python train.py --hidden_size=448 --normalize_top_k=true --vocab_size=16384 --rope_fraction=1.0 --tie_word_embeddings=false --optimizer="soap_variant" --final_lr_fraction=0.0
Below are experts of layer 7 (counted from 0) of a mixture-of-experts language model. Rows are named router (the router's row for the expert), down (a neuron's output weights, with its number) and show model dimensions 0-111. Each number is 500 + 50 x the weight over its row's rms, rounded and kept within 0 to 999. Numbers have three digits each.
After each expert's rows: "raises" lists some tokens whose logits its average output raises strongly, later layers aside. This comes from a sample of Wikipedia text that the model never trained on.

# expert 18
router:492471431435559528493424528465446577482482448463460483579428527467555518562508458467583520529456536462512488562514460525452496565500492496587596475455564545586518465477535449513572522546596471518491483523522462476446438441407465397508518478547481444554488484469488593421470615491536471512546521387496454474499478440515543486477545556492
down0:456461399408507477447522401401536523501503481507503564470460563562503541476502515407555499507462438507551516447476585583488513578444556496436492492513502445547612547533471541510471457535432452449509530497412497470467596652591532587520553399474547527522569556549502478530481458495483532486548434527576526425467499541468529502483491515538
down1:506510566460543493600585542474583465438495457461571489488539508482451503481471389432469493548441612448453485514423459549504443555413504473617492517577434494495415494500512528577384542544496497413522490450459553539558483421532595449515513515491526518377579476503437443509565562540545491452476458464484500572480546477564556484561612437544
down2:490498517394483550455459448559603426503473525509535423482555452611512523525436520420439421457537610505499523361521545539591457495480499489541511474615548495448628482485568494494543603494440487461502486512549522544460530384563516514494466538527575462648540426473508476539548529368504461509488525587500466535530613437504523520505538465431
down3:458464507504513469436379468496488585435453551529468479575531505474518521568513523468523482555442514463516492504465485560434495479532393532468555522488488480496522582594412511514576550506521571544489552520521404526544531584460533368516587556514441510383488463509461486528495498585439512462563486502525563491489525564403600464455564529369
down4:473519439460543510575443453412460551557460468429444536523464468403491492474370495571529564405581506633487567533474512532570569300455506476428477477454428556416525570512532442569517534452507581510475525581512558438556578504468444476367531547532540408520525516496533514520538601554500520482429431466518509548466499497509581499500566464434
down5:549503408399539473611551458468535485412506470489515410489555516504512515503619483537513464478471540510476426446566493553570588429584487532517471525521565502586434497415461564494481496413565453493570546480504486498482541513495474479574482418554603536586448474534621433539462453538587529491469487458528524491419455512542481488542510456484
down6:534550574483511496481433420503511567383471421486599512537377475563541523526442520517450484479422545508432420569469485550490474519528483517528491371571527514516465509511480423475461563557483572465468534570433470415525618432501452570480560556411597481506478565477483520548432521469614526543488432507473532575423467549541550454461524510506
down7:470457553490434555527538490449479448523449570536567534525512607516506466418456558514446486510570505538453475560397410601549433561543580455487529626455393462472452479506495558513494439584484461510537586462486529524518442489499452491422519526477568514491609494561434522585500426390618482474466529479492547477550442501472559529554514555531
raises: "at", "us", "it", "es", "ent", "os"

# expert 22
router:385446412515507486438457512532539526456526468495466485504530503445440458463431498484615515541512571460566464476505474487520383464528516580598571491456523462599489493474462467424483558580495440551499502497481552476488439444458616516500559453498470496578498474566469492505463502445473565429446471501451499537505543466442567499495572581510
down0:569476505455530514459499492502443549533476517498475387422494485508549485453539449560492502510523476527519502526459500510457568439619525525518467627469513478581538406474451485560512454552438490463453479471530460474517521477519526480499506511530556622543571524466432559438359467552479447480455521521405394512461443555551408480532476420526
down1:474592536480473575513456487468459528507476481410467498489532351500484468579546481587419458531491528494501549520432551466466637419538476501422386454508461490540524445527487483469445558474514467466434349542427522448500488465527439533489425501495478484532508507473468501451517565474453504451546420554482502571385431491496564493402529524475
down2:530504527500497461445509483664511415522574630523542500516418534569472500435492510411497447502512526510448499430547425375555533490446493492465566508466522472503513458489478495551477461452426507374456597545448517487491535492549497397492467520509490477494478522407582510491409359505375568471535500423511505513468518588417537428483540514547
down3:521475469516453522506467512497524492543484375493390471462495535386515524476547528483481554524494559500531554466475492496503477466511532419466437529492498559470430456440502528502513523408487563424465485509547450556411535589484551409502578399590454531590507490461468407529559413478521504474472504521538492528350487541531435474484606607508
down4:502444621588432585522501513501514489439538485582608554530520446525486530465587580535535538604507482519520496408502559540477580589399449492468416581485447457412503522594385489469462390483488458514471499558574549556486516519493466499529488531495454556461451511506537539477520544571525469621492459614521569528535556614569483504476541455438
down5:491500479531527618548433540580589492434491543447534533563458541525540490562473503473483531518519518526519633460498511496496469454474523543458571528476510536551464579445482462459456441617520544528550471484453592529472486511527423496551501438611524474590514557545484513587429425511526441486522459525486526534541442528342467559462442524409
down6:548534518499501368452455450571507548505429478513427444489528506526544492402440543560452521431463576521510529536430517538585505368505481647488448515478506496449494530568455436566473460498464564553560427480597454475490495375483549511470517624539501526546583477478542481466429492494439465541545557440585461532457506491460493443612457602473
down7:483586557573479440525457519441544523518516552422520489591511524560584434549457580450408479506543624518525566470522543468534409505513556530444441438481496480586518504497524500461400466437524564564525501471470517458441516608447450422491509459577572555491517466460492502527589533453557475559394538447453492469494536361578447510471431524498
raises: ".", "-", ",", " in", " and"

# expert 12
router:530503476514426543485478526587454518505518466446488510458503506467493524567509529468498465458543568491571456500547560494453406493479501543480500468506526459552524449483484474473586462473529423501478511489497451542463470560485469462574491515452543509558529476496356539498469522449524551453587563430482492479524503413588480588594501533508
down0:429458496443497513500510557493463586439416442483499503503500590467507599460466593400487549523552524558576560578517470502546487479431479600449477513479532507455552491434505592630519528453498526502555556504488431518354597429602506517567461488548504541576511564505522490564409426504434500457435496569517630481562550632516521467433491491537
down1:474430511603561451458629510511577492528449594398469530498546487583401481505503477592487491540429587457464468461485421624435482467489614462514512514448532536460489552478508516440548528465472442571536520446551452558564519492423506481551447450568534510512574471517504524508504504549483539499455478499492569485517562540584636450581502527548
down2:468580465547642540486445446459498469436483434579472436552507492354459523481576438523515485508553568548530461493503521456485469501461418540500461448513552520487424595438523496581452504530495436529527458421529517496502535444628573531573472490422490451528416521504553489551570523531596433492500466538489456572487564540456516502506549535517
down3:498475519471542450456500442570600526537447533447472517532450537497470469532521554523507587517455453572525460502527534462590468549552483479551526544489472493454496441443431427334596536442477500459451473479502494480568577460583538579546420523509502549538504525447497444517388463517542484549450539551535606437559523473495500499534613529542
down4:483473537493478492521506548464489542484470560453429484500544520498456442413527487450501572507513552551443358532531528557636508517466508505510464512433488427409565516520554482528464400486541448476429453596529530449430569476516578520385519515594471577421398521564451407478554429464515484529428528538501482440572447432568514513530512473477
down5:538418502538490498470427444487483529400569462604538601547526427557492491544429502662544447501469504424478470478540464458495325587506500488552521474473408449549464534466599506548488512467536489446496453567516538567529491544447602482514440435637510484434457473511595506471506520496552510536400570462492434528456464525458516508512467495513
down6:450451487482528471469446473559462562453517502538475496436463501483480473457483561501587524559550541502508516486483474477529552482516517482516483493451452437532489512544418460486549536405506515499433601595562483525351529475452440495561555496491581493510527481532423564498676460403554545536451507415541607544507453465440466456474428560555
down7:575520438471517466569400470511534441532457507601408489458449491561470446482485492600472473508484470542509526518561453579650428423471602419535483559410513622450412567497468529508470451512559535462528485479525481433603480577471497546600480514491574497504411608528509439555473514444565553515496413387562549550475505471519474575502526486575
raises: "at", "ul", "ag", "ed"

# expert 8
router:545460453555472482530451461533562442458484422368418473470494589462467560557415490425563490545562471522474486488550490443502396454577499620477518514468489414501500491413483481505463505528502498513536511414527448504544520487517471539528571486540458540510429508539493503475485575466456495495491402526438482446539475484536520521529524571440
down0:483458599391493497557570561496535515478507577518556414517501439567485510558494532488619585503477546572513576566443558460594520440567510467494479479511486484545471403571458407533488456508398479431549468574486516496477420583536505453557590399539490461507479505481521441471491518475526443464505516515529503502533442575447482596418442541435
down1:499501558589579517563453546502469490406470449545492523467476428546461469438548517470464546577512477517483451491552513495447438551442491538443527535537437486536463513606487608458483426412546506571451444499556523441497562575409449432462432452443491554438529475621567486618456631408521512544515413494573530432457457508536470489544499605495
down2:460466504512436461505557443532527490512420548428475593460562485506556556566477555498545518448445555469483459492519491364522554603491509501409497539582493391512471415493536417388390567497504498490501521514470542480475430536515477489479474630491522458564541469530609506468501492569484489468499339552454516520552578466482449541450509504484
down3:393413387399517370437420610537531418550535465470479515486506438495550483442473546531485512489517495499402507547472530435520539502481561464493498530385507442451500487475506577458488498493624430451462477573501574529520552608503504427535551449505577570547471550505430556497573460477478576517471464507448502538414396552430545522585564544486
down4:472525460500519486546522484512555532498541516503573549512507564461569510528481566469490495407429469551507532499458479454549398451502596509517544477523529500521480407446583524540448617483495452420481445417443525524483457455465561513578392458587486551464548537418388524534474569469548441525539606539498438591445513469523577512442503538458
down5:505467431562497526389452491510558604530468492488468519472571472553475494491492519550447542450539431484473471559569575512524521485606522532556530436397601488520591611624533435467469562495619529599427551556459475492452408426474495427499523474570572506554505551462520563544523447583517551458473499485506581488522487464424516505520547524492
down6:474525557499435544526484505504405600512438461441585533489525476516477462535480537593438487404526504449525509458586467474472455413583406527488528470522467485441507422458492373519523523489503507475421514498536542510464437545549501616533525468519553432470474477544469507536398471575490490540430498440596522498556363475560441470529592472504
down7:405496598343481549506503512536470501521525589417532397497507445626550472454493413442454455506465459475514487474496514503498521435444529445435575568518465433484528433471566401504523520409446525463525513494549429489563479505506459539483458483540509539464493548547434610539584496421419535548485522577451481438431511504470515491454455477633
raises: ";", ".", ",", " to", " |"

# expert 9
router:595525458529499527519440487530524543488477474395460472467452578495528539519513500484582493552447647464568497494497419532501505503519473571578531482451498496499480507435540489470576501586501486527523506518460516571505475544422453476475615469629442517502530496510545477450427503474484450511530493592571489498534489483552513530589520560552
down0:507532499460446488478542478458508491486501549413443530476481499447544496435547491486489400512533444489501486569506507463466504552508503512464555534444414455528498388484476508426421460511459463390472563405422456575484451473419444495486448466622545487434520419520459504538548448534581513507434569435471471489489451467484492569529432472537
down1:516543532517405501407407427466499388414539499507512464587543590556683502503481457460509523601467545508529481517507432491536560444482396437464505563592502499482542449465527461478430535538545545497470565534464517459517535540519502552478558557481495439482468442466608496546563627557560533528506432471458510525533542424482499443484622370407
down2:484531554573494604447414482498543566516497436535476486636542552494530507579481548529508574468543529508564471451418599494427533481432524534437532479592455456457428541443547509484427562481404488431421471432493566597412523508507519554536436500556548523579443488476550509551394481462506507504556553487503538555425432463507637489493395466551
down3:546576441522519525624545490438636476454491499455510461546466524422491427445512572460397506503443426451560440514438494578428512576474377489507472492462511461439474502507498581503477501569404476469512468537529473485462554452506434412604576476504419494524505631514454525481564562504494514474482558516506494477491533413544505652483490474530
down4:451472510467502565499573567469602521521530547520541437512529536535413477517411462489560473516492472575515469475488512514553415433492471499551586455476425447561504553558530560561516425432534488604540449459535533463479604531470573462485560437490536475467455474485460483526476516572476506422504437496552331447526473480502537487528598448401
down5:612486550488579714547483422468434542579504514535451595576509531539446602513466476510517519462498574542472563505497477500570558464445542509502464564492470473490601453446500502491578404554458460464536529513503465562483518446489485489559446517505511493483515511553506509491520506476481493498453475554554458511458489563437584554477501559493
down6:463498499495440458553488572448547527549500496514514529509489479547492550597518454530538396546475569492561463504470567522473551499422543546443575461499538590519450507504535498542406551485465532473539496425516487484487365486485519543510492513416494397527505554518523562486460468425475509511460481447500474595447457536485483541522437500448
down7:545558527544441468492460481504448439446552469600514504458628468475479506510550438467509551543539511440567464545555432422447470428433607510523461433420535537498466546552499534458576503467549519452524511510482596522475515509404510472434552520586513419438483415450530455577447571460417497562493463577447415478358453514512534494559515500602
raises: ".", "/", "w", "n", "pl", "ag"

# expert 15
router:479445528480474500465447527540559473434459501499473466484520580485404581561500502501591477487491459533520454494485505406511438549495510509498525493541517558494465485430492373485530495478559553485507453456453538527441518567479572534509490505536479454460514427513549510485469523470507521518482470475463500459518515501587430523474531493484
down0:523521464520570479496557503538632609569468546438571477515489564506598476456493535555540535496431482562460524444413506532498485494480524498383560521477544401494513472489540464505468590399571532446516539539437569497500584492593519526452473445569496484511540523539571516437474527554473570496631554613540479549482429500447493451544502410443
down1:586498529502500462525501494518427430672477468473497494455460557513394491476412519447502535570466524507486452470429483438515476490517447554379513450421438501469553487507511534481471484444430500472434489533602511401523571464476488518399512514526561407567481511421498544559533571459495438402485551468542557574522434497443436560412473493377
down2:520488475502445455529419438552529483533421448500517388519507524545419491515483503518515459482507487466442562466549583478430545487520484532526494557474503503557427488553454521428437494480483545455474528448524480500514469491458571445604454529554399512459506506475574428456479461511556472460376511468582478452420495459496525578508571560573
down3:580526528513505549611497580573577647470516452522444494452537530517511486385557458512393509513541523453386517501430449471461440472457558488500452421525492511439463542463536474476526556485468433526513462474482431470524548441460510507523497478465488553489487477557554409489527454505514333366507528517515571497400484477426503520429497495514
down4:381533465557410619471471512481438444476494469480507492543546612510547516524621604432573524481533531471585474458547578639424509490528441486523466552494503523475521553410517542424604550484474509463402550406464508504492468518612523444602471475529501421424467458535477523426505518579443521565521517452495485489490409431422535454514428465448
down5:425529545504383442508479508522553505525533533504540498499512501500452504494555492440480451483554411574558431490498499448517481581500539496528455577509427539477414571516529518551495455474488466585469492482427607426413508447410526463583446633544489540511509413439540446534530484471489471555545542422438517596588470497519512564580478567445
down6:517556542585488576442492509442441525502439478467466445528517558476518447441502426492543516571517525521517566558434489487554494515512508535553517598426353559540497361494573476442408563534490508494482395560513438522475461515467445601467509548402456398498524474502523548546562612536499499496550447383521556504468459467485565504512530514453
down7:508471538557469624540463501524545495554396458507515574532514441430469584465513571589523456599527537442451520507520563382444465504461455511468481538489569514523526475484498526583451524535531472562541460452429587476458467557503500584495454474505429559541500532499482575506464408473578526515535434499538601601429560520509511463471536447516
raises: "-", "\n", " and", " |", " of", "S"